Experts of a small language model: a sigmoid router, a variant of Muon for the experts.
Below are experts of layer 2 (counted from 0) of a mixture-of-experts language model. Rows are named router (the router's row for the expert), gate (a neuron's input weights, with its number), up (a neuron's input weights, with its number) and show model dimensions 0-255. Each number is 50 + 15 x the weight over its row's rms, rounded and kept within 0 to 99.
After each expert's rows: "mostly gets" lists some tokens that are sent to it at least half of the time. This comes from a sample of Wikipedia text that the model never trained on.

# expert 0
router:42 28 55 55 62 34 42 41 51 32 63 42 49 71 61 47 53 09 45 64 45 57 28 48 63 51 58 74 50 46 45 63 28 56 64 37 60 53 23 74 50 62 28 55 64 57 71 68 65 50 35 19 63 67 51 46 26 69 48 50 56 31 52 56 64 46 67 32 39 49 51 73 39 42 42 47 58 48 60 43 39 28 54 33 12 54 18 57 39 57 37 46 66 77 48 35 70 77 62 71 32 48 57 46 38 30 68 52 36 47 22 54 75 57 69 41 36 48 57 39 70 53 75 47 00 16 65 30 66 18 47 53 39 49 47 23 90 47 46 42 66 51 59 09 20 30 58 82 28 49 50 56 45 36 30 62 44 68 55 33 49 53 51 27 45 36 77 39 48 62 36 13 54 70 36 34 42 43 38 29 66 54 35 57 61 43 60 57 59 50 72 71 52 48 48 54 48 39 65 50 50 70 52 36 54 62 63 60 46 56 28 41 71 62 59 47 33 76 36 57 43 39 76 43 42 41 33 48 52 55 51 56 34 40 34 47 60 41 32 26 59 53 43 44 56 63 40 26 56 47 70 62 34 45 45 49
gate1:59 67 61 24 34 36 43 60 60 75 39 40 31 40 30 67 49 55 37 61 53 47 27 69 53 83 59 55 69 58 35 63 75 17 89 46 25 82 39 60 35 54 45 31 69 36 40 42 68 49 51 52 41 46 42 62 63 56 50 44 39 58 54 37 43 66 68 59 51 41 65 57 51 57 49 63 48 60 43 59 00 54 39 63 55 76 75 51 67 64 75 44 30 30 32 35 54 73 73 60 31 39 32 67 38 23 58 58 52 56 35 24 46 40 40 48 72 68 35 47 33 61 36 34 33 56 68 47 40 45 48 65 43 69 65 32 51 48 68 40 36 50 46 38 42 31 56 74 57 60 54 52 63 67 56 50 65 26 65 51 30 55 46 27 47 84 48 44 78 50 34 63 51 52 53 24 10 62 45 65 42 42 36 49 64 49 50 30 70 71 57 38 48 65 46 65 37 77 29 41 49 63 50 23 64 42 57 65 32 57 47 45 50 47 53 47 51 62 42 48 37 63 37 68 57 86 31 48 71 17 29 53 51 56 29 73 57 53 45 48 71 63 34 31 64 52 56 18 66 51 18 35 75 46 57 53
up1:60 61 45 42 13 40 31 69 76 67 41 67 31 59 59 24 47 49 54 49 45 57 47 36 65 75 31 31 62 56 68 65 62 51 57 59 29 30 54 68 53 50 52 47 45 45 37 53 80 49 53 52 54 59 68 41 42 54 53 51 41 70 57 43 20 63 30 44 67 34 53 58 47 49 69 38 73 62 39 18 66 29 31 68 59 70 66 41 54 62 59 39 77 57 62 53 34 43 51 34 40 29 43 58 43 54 68 62 61 60 47 40 41 37 29 48 78 48 50 50 55 67 46 34 49 35 50 43 50 60 52 47 61 54 96 46 52 46 62 56 68 79 55 67 65 21 43 50 30 71 57 68 39 40 56 64 56 41 52 59 50 50 62 28 65 67 43 63 75 64 25 68 49 55 36 67 47 65 54 29 53 61 56 59 72 31 48 34 61 88 64 45 48 60 70 51 48 42 64 99 67 40 58 55 24 27 62 52 74 76 58 70 86 63 32 42 67 67 69 32 55 70 55 76 63 45 38 66 27 40 42 71 48 48 50 72 68 46 45 45 49 65 46 86 69 46 75 36 50 57 43 48 19 35 26 62
mostly gets: " general", " just", " flow", " man", " ", " special"

# expert 12
router:47 56 68 82 35 61 55 57 28 76 90 53 88 31 64 34 30 02 40 68 49 73 62 55 75 36 14 48 43 39 30 44 40 71 54 50 64 55 61 54 54 52 43 53 37 64 51 32 56 58 55 46 52 72 61 39 38 55 50 54 39 68 70 51 57 46 40 57 46 44 71 44 41 48 54 60 64 59 48 57 33 28 50 39 72 36 69 61 46 34 40 52 64 51 68 74 53 55 37 41 36 59 17 33 66 75 37 56 48 68 61 42 36 51 71 38 39 31 51 48 64 28 69 38 55 49 58 53 44 27 56 56 65 45 49 45 47 87 64 69 65 62 65 52 64 45 27 49 52 29 57 45 41 43 76 38 28 56 72 61 40 66 49 52 76 68 58 79 65 41 24 52 83 45 65 35 43 67 82 45 33 50 53 47 45 48 21 67 42 28 54 49 23 36 65 52 82 27 56 34 49 47 39 50 33 66 55 17 52 44 15 54 62 56 55 30 80 47 55 47 59 54 51 60 66 40 39 29 45 61 48 43 56 19 71 67 72 38 47 51 44 63 70 43 62 52 45 61 79 46 45 26 80 59 45 64
gate0:70 58 52 70 37 42 63 41 83 46 34 67 49 72 16 29 45 52 52 46 55 48 55 66 49 56 48 50 60 62 48 63 53 64 81 67 30 36 71 40 49 49 18 57 62 63 72 69 86 49 39 47 46 67 51 37 43 58 51 34 55 62 37 38 65 50 47 63 28 40 52 59 23 63 34 61 66 41 39 69 54 46 41 53 50 72 41 71 57 61 78 55 28 59 69 34 47 53 47 39 35 46 33 81 35 45 38 32 33 40 42 38 41 40 50 80 35 62 58 35 56 50 39 54 51 64 51 75 63 62 60 33 38 88 99 48 52 27 38 39 59 39 42 78 56 69 42 51 12 53 34 33 46 51 76 38 48 46 54 42 53 55 56 54 64 48 56 21 38 22 43 65 59 42 31 52 50 47 63 38 54 44 48 18 53 50 59 57 44 30 63 55 70 58 38 48 51 35 68 36 57 64 49 34 29 41 00 67 40 69 57 42 61 38 41 42 72 39 56 49 68 72 61 33 39 72 47 33 69 61 32 52 86 44 62 68 39 35 19 70 32 57 43 49 58 37 68 70 46 14 45 40 51 41 37 48
up0:29 42 55 73 54 67 33 31 34 61 55 28 58 86 62 62 40 41 60 39 52 59 55 43 57 42 78 69 36 40 55 46 61 50 53 45 35 68 60 69 15 65 45 71 31 47 43 65 52 63 50 82 45 46 44 19 73 42 38 18 65 41 53 55 49 57 28 50 53 53 70 52 33 48 33 47 21 33 53 58 31 62 63 51 59 57 31 42 12 47 58 64 49 54 46 65 49 76 34 58 65 55 40 60 38 69 40 39 66 52 72 71 59 55 60 44 39 44 47 00 59 70 82 52 62 73 48 36 35 27 55 14 38 79 80 46 19 59 41 52 47 52 49 45 45 36 41 30 40 49 53 10 35 45 65 29 52 56 66 38 79 34 61 44 62 25 43 59 29 57 47 50 54 34 36 46 43 22 70 48 53 48 46 40 64 65 36 51 82 31 53 70 15 54 48 56 54 56 62 37 28 52 56 47 45 51 39 45 53 43 72 39 55 49 59 64 50 31 49 65 63 75 49 49 63 51 55 63 41 40 52 42 84 46 71 63 33 36 66 23 41 62 34 53 52 45 53 43 39 25 52 60 38 55 45 05
mostly gets: " University", " years", " film", " team", " season", " album"

# expert 26
router:26 60 38 67 40 59 49 44 43 27 40 44 54 67 82 18 41 48 46 64 39 30 64 63 75 54 45 41 58 20 45 64 53 68 65 50 64 29 44 63 49 52 00 42 34 50 48 59 43 35 69 40 85 40 69 38 59 77 56 60 51 38 60 62 49 28 62 45 40 58 60 42 42 33 64 45 51 47 51 68 29 48 64 53 28 49 20 47 49 56 15 40 76 44 36 69 75 50 44 77 29 58 62 47 59 54 57 41 50 87 47 20 58 49 46 47 34 13 63 47 74 48 42 29 40 36 54 50 70 46 64 68 43 75 47 72 50 27 69 65 46 30 69 75 22 32 69 48 52 46 30 56 35 49 53 27 39 55 88 41 59 44 55 61 72 45 53 39 48 45 23 29 55 65 54 50 20 60 52 52 63 34 50 37 56 69 41 18 39 39 16 61 40 44 73 56 74 37 59 35 39 37 46 25 41 44 54 40 11 19 40 33 65 73 69 35 58 50 55 63 60 37 57 40 53 57 41 25 54 43 37 42 53 42 35 57 61 68 48 39 23 49 52 56 47 34 47 47 52 45 41 46 66 51 46 45
gate0:35 65 52 31 60 46 53 70 60 58 60 71 85 77 73 88 43 35 47 36 73 55 49 33 68 66 46 40 34 67 53 44 51 30 62 45 72 24 34 47 41 53 50 70 57 36 42 60 33 69 45 50 61 53 67 56 62 65 34 62 29 73 18 34 85 35 48 25 44 50 44 51 49 54 46 50 34 50 71 46 39 52 31 55 25 30 54 31 40 62 53 29 66 45 65 42 38 50 46 39 43 59 46 33 55 41 37 44 52 41 43 33 46 40 51 66 69 71 53 32 45 47 36 38 57 49 48 39 79 35 58 79 69 65 50 43 58 51 36 71 50 43 39 30 67 86 49 44 20 70 55 45 65 43 50 24 59 49 58 56 68 57 52 64 73 54 36 45 56 49 61 37 60 26 54 99 10 44 50 28 42 56 32 47 51 50 44 62 49 49 60 37 52 32 72 55 45 67 52 23 54 76 58 44 36 63 74 45 59 28 44 67 32 66 84 39 54 49 26 67 65 06 67 42 45 77 39 48 44 78 31 37 53 53 35 40 46 67 42 45 50 23 45 56 41 80 79 68 48 40 58 53 61 70 43 55
up0:36 58 62 59 77 36 63 46 52 42 77 47 52 59 58 37 17 59 58 27 42 28 48 47 62 61 31 58 53 52 75 54 65 38 69 54 92 20 48 68 43 70 59 74 49 50 42 47 49 82 56 38 69 49 77 42 67 33 52 32 48 57 52 42 48 45 50 21 07 64 49 49 33 30 61 43 67 35 83 66 29 64 21 53 45 39 37 29 27 64 43 33 56 45 40 67 37 46 41 39 42 59 59 37 52 57 55 23 38 45 45 47 29 41 35 58 81 72 59 05 34 59 48 41 35 55 55 41 54 27 44 32 55 61 68 63 48 56 36 61 42 46 18 58 66 53 44 53 34 82 45 45 42 49 57 70 57 40 52 57 85 65 52 41 43 34 37 28 54 43 40 44 34 51 46 81 46 56 42 38 43 55 44 42 72 68 52 67 57 89 49 53 21 27 57 36 39 34 78 20 49 65 20 34 63 58 32 69 51 35 76 54 52 46 58 44 55 34 25 43 54 26 47 53 48 40 38 55 45 51 67 42 64 61 37 46 29 37 40 40 44 68 29 63 36 66 73 40 49 38 53 32 77 60 34 40
mostly gets: " United", " New", " City", " South", " House", " War"

# expert 27
router:29 65 59 39 26 61 72 16 60 20 67 59 73 40 67 43 42 39 50 45 50 48 51 66 48 48 49 60 53 44 59 38 53 43 56 45 61 52 78 40 50 25 62 36 67 63 57 56 55 32 69 34 45 44 57 76 54 64 52 64 37 71 66 52 66 37 64 58 45 58 54 10 42 44 45 68 44 79 65 59 13 64 44 49 50 08 43 46 55 71 45 47 37 47 68 71 86 72 44 75 28 53 78 46 68 59 59 39 58 49 54 50 05 43 46 54 40 42 56 49 41 38 43 47 40 27 42 34 45 64 23 69 71 42 42 77 41 50 30 45 71 48 67 86 56 31 49 53 43 58 13 42 44 52 30 43 50 39 70 43 66 67 72 60 43 57 64 42 59 34 31 65 45 53 45 52 44 60 57 46 46 10 25 25 37 61 51 50 50 57 27 34 49 66 59 90 46 44 63 47 30 60 58 53 45 62 60 28 41 38 47 27 64 25 68 50 49 48 56 51 46 60 63 76 47 27 64 23 38 42 46 62 66 56 63 55 58 44 42 25 71 66 22 64 66 29 55 22 53 41 46 42 78 50 44 45
gate8:47 51 43 47 74 59 24 39 61 56 54 59 56 57 49 51 59 38 52 38 35 65 32 53 56 15 52 49 59 18 55 65 63 45 39 75 50 44 63 50 29 67 65 60 56 31 56 59 53 69 19 38 59 49 41 86 41 58 49 51 38 48 37 58 55 59 49 45 56 68 58 71 50 56 30 52 38 58 75 53 29 41 66 49 35 59 38 26 66 65 50 55 62 46 47 58 52 42 67 69 30 49 50 37 43 72 51 57 71 38 57 57 14 66 47 48 67 37 59 71 46 24 65 67 62 24 44 72 61 53 27 81 51 58 99 50 45 40 32 41 44 51 63 33 59 31 52 34 09 60 32 58 51 52 52 59 66 20 48 49 25 25 44 54 67 70 54 54 26 35 33 41 58 61 40 40 35 49 62 25 51 29 29 61 54 61 37 58 75 70 61 70 51 72 44 52 41 46 60 79 49 61 43 17 17 34 47 52 51 32 46 79 65 33 48 91 59 71 56 64 59 45 53 43 43 44 39 36 81 58 33 66 54 59 54 50 45 53 25 47 67 48 46 30 52 33 27 37 31 05 68 46 56 50 52 39
up8:30 42 71 50 63 68 37 21 49 62 44 45 44 44 23 55 48 62 37 50 40 58 60 72 55 34 51 41 63 28 59 57 35 67 40 63 38 68 64 42 52 43 35 50 53 40 49 56 77 41 27 37 39 47 37 64 55 40 41 58 61 33 58 58 66 65 55 76 54 53 40 66 44 50 17 51 57 59 76 44 47 51 60 62 56 49 45 47 59 43 60 54 38 32 27 74 75 53 56 78 62 21 68 59 46 74 53 56 71 49 57 61 46 55 40 63 62 56 51 87 70 36 61 68 56 20 40 87 46 47 30 70 39 83 77 65 33 49 29 64 56 41 53 45 59 24 30 18 28 53 79 73 63 51 23 68 65 36 53 48 36 51 36 57 64 56 52 30 37 53 44 60 46 44 55 47 20 47 50 29 42 57 13 70 48 50 31 51 51 49 73 65 48 77 10 65 41 46 44 55 44 72 60 30 12 51 53 57 50 25 41 64 56 34 59 69 40 61 42 65 59 45 69 44 39 61 25 26 69 29 35 74 65 34 46 43 55 68 43 55 52 52 61 26 47 57 39 22 50 19 88 52 42 54 69 46
mostly gets: " \"", " Ch", " Al", " de", " Mc", " El"

# expert 23
router:85 42 78 64 52 52 64 61 72 48 69 39 61 14 58 69 40 40 66 63 56 49 36 82 42 65 22 70 39 35 30 45 44 63 46 47 81 22 59 85 61 54 12 28 42 56 45 67 52 72 64 53 28 35 26 65 44 63 45 47 42 53 33 63 67 50 48 59 52 50 28 41 53 35 71 61 55 69 35 62 33 43 51 50 61 58 49 80 35 43 36 64 66 55 58 55 44 44 41 78 50 86 59 55 60 45 61 26 54 84 64 38 40 41 46 36 27 35 76 63 62 47 64 58 52 44 52 35 35 43 58 53 48 41 86 50 58 52 63 44 64 70 61 71 54 42 40 72 81 40 64 71 29 61 65 37 61 71 54 38 34 61 35 48 62 45 37 45 55 79 48 49 75 49 37 56 32 72 49 38 71 50 42 36 61 49 38 31 54 60 36 51 61 43 57 40 66 48 63 30 20 84 57 16 22 58 65 25 42 50 39 30 51 39 62 37 56 43 30 28 59 72 53 51 56 59 33 48 62 60 35 51 55 21 47 68 36 54 19 66 42 48 37 47 47 57 35 54 68 44 58 70 41 46 17 44
gate0:48 48 46 79 34 49 85 39 31 50 63 42 37 57 56 44 62 46 44 52 59 55 77 78 38 62 56 51 66 49 69 70 45 74 46 40 38 68 60 35 37 53 39 57 22 71 46 60 64 60 59 59 55 54 42 45 52 41 53 68 63 67 20 54 51 44 62 55 69 61 55 51 48 41 39 50 43 68 46 53 23 50 43 56 68 80 63 84 56 30 51 52 33 56 62 39 61 41 52 77 57 64 55 53 44 45 62 63 50 39 38 43 40 62 44 65 65 41 46 25 66 60 71 67 38 58 41 55 27 30 34 62 55 47 75 32 52 14 56 64 50 62 56 22 37 40 55 44 17 41 64 72 50 47 51 49 29 49 54 42 50 55 14 69 24 19 45 53 53 71 38 58 55 53 42 35 51 45 42 40 43 50 74 32 46 40 42 59 79 45 42 35 34 42 84 21 10 68 52 58 50 22 34 37 54 54 35 39 68 64 31 47 55 68 02 62 59 30 53 49 55 59 24 26 57 49 23 67 80 50 99 40 46 43 14 44 63 65 54 64 43 43 37 66 43 49 65 30 56 58 68 54 53 30 67 46
up0:54 28 56 54 17 53 80 33 44 40 54 60 46 40 46 53 78 46 38 75 72 52 55 60 56 84 34 48 55 48 70 40 55 75 43 49 64 65 54 72 58 48 44 49 10 61 70 38 52 59 27 60 62 58 61 41 50 35 48 98 91 55 48 41 67 37 19 31 54 54 48 67 57 32 58 34 49 81 54 11 60 92 44 52 44 35 62 71 75 80 43 55 40 42 51 41 73 71 53 49 57 32 49 78 72 30 49 51 44 44 33 56 43 59 52 39 63 39 32 51 73 49 38 56 53 41 41 74 26 32 47 66 59 57 52 48 66 49 35 58 56 69 63 12 46 47 52 30 44 44 56 46 57 36 38 49 44 54 65 39 36 44 42 52 33 38 63 47 62 53 28 68 46 35 39 35 52 55 38 59 50 45 68 32 58 36 48 35 95 62 50 57 49 37 42 41 32 57 46 33 59 45 53 42 52 40 53 46 45 64 37 31 46 73 16 61 48 58 67 45 74 57 15 56 43 46 51 67 51 35 85 46 34 53 19 29 51 53 53 57 37 50 50 68 32 51 84 22 35 54 51 60 65 42 60 75
mostly gets: " (", " (\"", "==", " for", " ==\n\n", "===\n\n"

# expert 21
router:37 36 35 35 45 53 33 49 51 47 56 71 40 35 36 50 46 38 69 63 34 53 50 56 72 41 37 54 59 53 42 52 43 44 54 32 57 51 51 59 66 25 30 36 69 50 64 48 72 47 51 46 67 29 63 65 48 48 50 54 73 57 72 66 24 60 49 60 42 49 31 81 47 29 58 49 71 23 40 71 36 40 42 55 43 41 76 52 60 43 34 60 62 66 50 50 67 38 58 40 48 47 62 40 46 46 18 35 47 66 54 29 59 21 69 64 29 16 63 71 57 22 26 23 40 39 29 30 53 23 15 79 75 46 66 42 69 42 43 51 69 52 54 48 49 57 31 61 59 63 51 56 69 42 40 63 50 92 69 42 36 53 62 53 74 63 45 32 57 49 52 47 51 53 78 28 43 66 66 16 49 74 32 33 56 21 52 50 55 80 55 72 48 51 36 41 49 41 58 29 27 68 83 47 44 50 50 41 67 42 50 54 60 71 56 39 81 69 27 46 81 51 49 26 33 42 30 42 70 66 29 42 30 51 52 56 76 63 36 49 71 59 59 72 56 51 25 53 49 43 62 20 79 29 30 60
gate1:73 65 30 27 87 42 77 69 55 41 40 41 62 47 42 61 42 27 44 45 65 51 53 59 59 47 33 52 39 63 32 39 44 67 44 73 52 60 41 23 55 29 58 59 51 45 75 36 51 43 59 52 37 53 68 39 68 70 69 79 61 64 30 87 75 32 46 33 29 83 74 41 45 33 30 30 47 81 47 42 40 30 46 71 43 46 50 80 26 52 38 43 57 38 57 47 54 33 70 46 63 56 38 54 49 50 35 70 71 59 42 21 56 64 61 67 46 51 45 33 37 40 49 38 59 33 67 48 64 46 38 73 77 69 55 33 57 66 45 57 65 42 70 24 87 48 48 50 22 59 58 77 78 46 35 73 63 51 33 52 64 48 26 39 59 59 51 24 65 55 38 68 62 28 37 70 46 63 18 54 55 78 23 21 52 61 42 49 53 49 47 34 50 59 79 38 56 52 33 68 56 40 21 86 55 56 31 65 51 68 60 14 53 35 60 58 57 80 50 42 54 65 52 54 52 57 32 49 35 53 61 59 53 53 32 51 68 56 36 33 46 40 14 49 49 44 41 46 27 36 53 44 50 56 47 49
up1:51 74 67 51 71 35 53 48 61 57 73 45 26 46 42 92 50 36 29 57 57 70 55 42 48 43 55 39 46 79 28 56 46 48 92 69 48 56 62 48 36 31 76 20 40 45 63 52 33 83 84 43 47 41 48 50 60 42 68 76 65 53 45 45 90 51 36 73 81 52 67 49 60 48 64 43 77 71 47 57 48 55 76 33 52 32 45 50 37 71 42 38 51 50 54 29 62 31 37 49 43 73 55 52 65 70 47 56 55 33 52 43 38 46 45 68 64 54 38 51 46 42 67 36 54 48 30 67 49 50 41 43 59 58 25 46 64 55 65 56 46 53 99 16 71 76 56 37 27 61 50 69 60 54 57 63 32 42 11 87 78 58 34 56 81 75 51 73 46 46 44 46 27 27 43 43 46 39 31 59 41 68 60 48 33 25 50 63 30 49 59 49 59 57 59 31 56 52 39 49 54 59 52 50 37 47 41 66 51 41 51 59 37 71 55 71 55 60 54 55 48 63 30 55 52 57 51 61 52 91 64 44 32 59 44 68 43 32 29 37 51 31 47 41 37 60 26 59 43 57 46 73 31 46 51 61
mostly gets: " as", " by", " under", " As", " player", " century"

# expert 28
router:66 90 31 65 41 50 70 40 52 67 50 59 53 56 51 50 42 42 67 60 47 70 46 61 48 29 42 58 49 47 47 77 50 69 64 32 77 40 72 77 50 59 34 24 67 50 73 47 68 51 58 44 85 50 46 33 38 51 60 34 53 53 36 60 34 33 56 62 57 59 40 52 50 46 24 67 42 49 45 69 43 35 26 62 67 42 73 36 58 61 43 43 99 48 64 50 62 65 26 51 46 58 36 21 38 48 69 34 77 42 66 54 36 49 54 52 42 36 56 50 74 49 44 40 39 55 60 35 45 50 66 50 58 50 65 21 59 70 23 36 57 28 47 47 56 45 37 47 33 58 49 72 27 53 64 52 51 44 67 23 61 30 57 65 42 48 55 31 59 49 23 63 99 53 65 55 47 45 57 18 69 50 41 41 47 56 03 55 42 65 46 38 29 61 76 80 67 31 69 42 24 62 45 30 18 47 42 39 38 27 31 45 56 55 44 39 53 52 43 23 64 80 56 27 49 47 27 29 53 74 42 61 40 61 36 58 71 51 47 60 55 48 67 77 37 42 56 32 75 55 44 53 55 35 39 50
gate0:46 72 47 48 56 38 60 46 60 60 75 67 36 42 48 52 68 60 50 59 24 38 70 65 51 74 43 51 41 52 75 69 66 70 75 36 50 71 56 62 52 58 44 80 54 73 53 67 72 46 44 53 60 76 44 30 54 74 51 87 58 29 63 76 40 67 66 55 48 50 58 65 48 41 54 55 79 45 48 62 51 34 60 60 64 48 51 61 49 27 54 45 59 38 47 79 46 52 49 74 44 66 66 39 58 44 62 57 49 39 61 51 69 35 46 48 41 52 61 42 49 83 44 47 45 41 63 32 36 38 63 84 61 58 61 46 46 42 00 48 50 54 51 40 53 63 44 59 52 46 76 63 66 47 48 54 57 59 58 00 53 58 40 43 47 59 55 27 66 55 74 60 39 61 43 52 48 55 38 54 56 75 51 54 07 35 50 40 16 57 60 38 36 38 18 44 49 30 44 28 52 68 27 59 45 66 46 48 39 69 35 53 48 72 58 16 55 55 54 16 48 36 50 43 61 41 43 59 30 48 64 40 47 46 35 45 45 69 51 60 53 33 77 93 66 45 85 65 57 98 65 39 49 52 32 49
up0:47 68 46 47 60 35 61 52 60 52 72 64 35 48 58 55 80 60 54 55 31 47 70 65 53 73 46 54 47 62 76 67 67 64 79 33 51 69 53 67 53 52 47 84 54 85 50 64 78 39 47 51 52 77 44 31 50 80 51 80 57 23 64 71 46 63 74 64 46 43 57 59 47 47 55 61 78 53 43 60 50 25 61 54 65 46 47 65 52 29 54 54 66 35 45 81 54 50 47 72 41 61 73 36 58 49 54 57 44 45 59 45 74 34 44 45 48 51 55 49 48 76 50 45 44 44 50 42 33 35 74 73 55 57 79 47 46 50 00 55 54 50 51 36 45 60 48 62 43 50 74 63 68 49 52 55 58 60 48 00 45 60 45 47 38 56 56 25 61 53 76 53 37 68 43 56 51 67 36 47 45 75 50 55 10 36 51 50 17 59 57 43 32 39 26 43 49 38 43 26 58 63 26 54 47 63 53 38 36 61 38 47 51 68 60 17 56 51 53 20 51 34 50 41 59 52 43 53 25 51 59 32 51 44 33 43 52 68 53 64 58 33 80 87 63 48 65 64 56 88 58 38 50 46 39 54
mostly gets: " –", " -", " —", " +", " $", " −"

# expert 8
router:52 55 66 46 23 63 47 38 67 38 55 50 72 45 46 34 33 64 54 45 45 44 26 60 73 31 41 63 41 44 49 69 55 48 54 45 47 41 60 52 38 43 38 56 54 61 60 54 51 37 46 38 74 59 46 53 70 49 12 83 49 69 52 44 46 24 73 57 54 39 23 68 74 51 60 76 49 89 57 58 41 25 51 55 49 37 65 57 19 61 44 20 61 41 57 69 61 63 66 36 55 71 27 43 59 61 65 44 63 71 88 45 33 41 55 60 64 38 64 82 73 55 20 49 56 32 60 49 53 56 51 25 49 31 32 26 66 25 48 60 55 47 77 60 47 51 30 68 50 52 51 72 32 55 59 43 54 74 64 29 58 78 58 72 64 57 56 37 65 43 42 41 55 43 52 46 46 59 49 44 60 17 44 14 72 46 17 35 47 62 71 48 55 38 55 88 61 53 54 33 20 71 49 32 58 59 64 34 33 37 31 58 34 73 58 27 69 57 46 38 50 42 36 21 83 40 48 46 55 77 28 66 53 33 51 63 41 57 49 53 63 46 35 65 85 36 69 61 45 47 58 35 71 41 51 71
gate1:40 64 46 47 71 56 51 64 35 34 54 72 52 21 64 69 20 60 55 34 70 60 25 59 52 56 66 47 73 46 58 56 41 46 78 51 44 18 58 34 69 34 53 34 63 43 56 44 48 23 48 39 33 35 59 73 58 98 46 60 75 35 51 69 52 41 56 66 56 51 44 64 50 71 96 67 57 65 56 57 50 38 56 58 65 56 45 52 70 64 50 47 68 45 43 58 66 53 49 69 33 49 70 29 45 46 63 47 34 56 50 53 38 59 54 51 89 56 25 80 70 34 84 64 56 45 66 51 61 62 48 83 46 43 23 46 41 38 56 49 50 46 54 27 49 35 45 32 76 58 49 44 40 45 35 64 27 72 63 49 30 57 43 33 56 61 65 48 39 78 57 43 41 56 35 55 33 43 51 24 51 49 44 44 53 60 53 45 10 36 73 61 50 63 53 12 43 57 39 53 44 91 59 40 11 42 76 44 45 38 58 27 60 62 51 53 52 34 60 66 57 03 39 41 52 45 71 74 30 57 44 54 44 57 25 57 20 40 47 64 49 48 76 64 55 58 37 61 56 21 61 57 60 52 43 56
up1:52 36 41 50 11 38 57 21 54 52 53 30 43 96 46 19 73 40 32 80 45 35 88 43 43 34 43 58 28 54 54 34 46 61 08 53 55 72 32 59 37 71 40 52 47 43 43 53 42 68 56 57 60 65 51 32 30 19 73 24 28 61 35 38 46 64 65 37 39 36 62 45 39 24 17 37 52 38 54 42 60 67 45 50 31 37 52 47 37 53 39 44 39 61 59 37 31 37 64 39 61 59 09 64 61 45 32 48 70 45 41 49 46 56 40 50 15 58 41 46 26 51 11 39 37 43 42 41 59 48 44 43 44 59 35 59 58 59 56 53 53 56 48 75 61 43 52 71 65 36 44 48 57 51 45 47 81 28 24 65 64 50 60 43 36 46 53 59 53 00 50 47 62 38 62 37 67 64 41 72 48 54 52 44 45 47 41 53 67 71 41 45 32 37 69 80 51 38 56 45 69 42 44 46 72 57 45 56 46 60 42 77 46 39 44 50 47 63 43 36 38 72 51 62 34 59 52 34 68 51 49 59 66 37 61 41 70 57 75 42 53 58 17 39 49 48 59 35 30 86 41 45 67 53 78 47
mostly gets: " an", " An", " This", "An", " a", " located"

# expert 18
router:50 65 41 52 36 75 74 34 56 51 65 51 32 24 48 54 35 64 40 64 39 49 43 89 64 80 43 57 61 43 51 72 17 55 66 62 59 21 43 37 44 46 14 39 39 51 61 53 52 38 73 49 64 21 69 52 57 52 43 59 58 37 45 68 42 25 58 70 66 66 47 51 45 21 28 67 70 69 27 65 51 57 29 75 26 52 67 46 58 67 57 51 58 40 59 50 65 25 64 40 47 39 69 52 83 68 56 26 47 70 53 40 43 35 49 37 26 46 38 85 35 47 47 37 64 51 20 64 88 52 27 34 58 56 40 50 46 24 49 32 67 61 59 73 37 42 54 56 73 25 38 52 33 40 71 39 62 46 55 49 75 49 76 62 42 69 50 27 70 43 59 75 75 46 76 49 25 48 67 41 54 42 37 48 67 45 33 51 46 64 49 56 60 51 49 54 58 48 46 25 28 38 50 50 60 56 34 23 37 44 29 51 49 63 57 43 75 35 32 49 80 40 38 44 46 44 55 53 46 61 43 43 39 52 30 53 36 24 43 33 58 62 58 67 41 54 57 33 64 27 82 49 94 62 33 54
gate0:46 49 61 54 63 49 53 48 42 70 78 56 32 52 47 92 73 61 52 23 36 40 61 62 48 18 54 46 42 47 27 81 43 28 33 60 35 40 47 73 68 31 50 43 72 47 49 70 37 38 41 50 65 18 41 81 23 65 71 92 17 38 45 56 31 42 42 45 61 38 42 52 47 49 36 46 19 55 28 73 45 38 71 51 26 49 48 39 28 56 62 39 58 69 45 27 58 53 51 59 51 59 62 52 66 54 43 55 50 55 56 63 30 74 55 53 54 42 49 74 29 37 33 50 56 63 29 26 50 55 53 45 60 49 13 55 26 37 45 62 58 22 74 36 87 46 39 43 67 19 45 63 58 66 47 59 29 31 39 65 82 36 40 62 42 44 43 53 72 45 64 29 45 56 45 73 42 39 45 41 29 57 70 63 54 36 38 57 36 38 87 31 52 38 62 56 62 68 65 53 64 59 51 26 19 56 74 52 57 47 65 44 62 52 54 47 28 63 50 54 51 46 56 43 49 33 37 45 84 48 45 68 46 73 43 68 40 43 49 62 54 31 55 46 47 28 56 16 73 52 68 44 52 55 60 16
up0:48 43 45 41 34 38 39 66 51 85 52 51 40 70 54 27 34 56 66 33 51 55 64 91 57 32 78 58 27 60 50 78 52 37 22 60 47 55 51 66 63 46 24 56 71 56 26 61 59 54 51 52 60 16 48 77 51 63 58 77 33 42 59 43 62 26 39 53 66 45 37 59 35 55 41 50 29 53 22 63 83 29 66 57 31 72 42 52 22 24 53 33 65 53 44 39 60 49 32 43 57 57 61 58 77 61 49 32 53 57 36 42 65 52 40 42 62 32 57 71 09 43 56 56 30 72 33 41 30 81 50 45 56 60 38 55 50 31 46 52 75 41 68 53 70 29 52 48 80 27 49 84 60 65 35 44 41 40 53 62 38 33 39 61 43 29 57 67 68 36 58 40 55 47 63 85 24 54 56 87 64 76 40 42 38 50 44 47 43 54 63 30 67 37 45 60 58 41 52 32 66 29 57 35 37 59 60 61 66 73 33 51 37 42 42 47 33 49 33 54 64 52 35 23 39 46 30 37 68 37 41 66 34 63 50 50 44 30 54 46 31 66 71 29 40 40 67 43 53 56 57 50 76 23 61 25
mostly gets: " July", " October", " February", " June", " January", " May"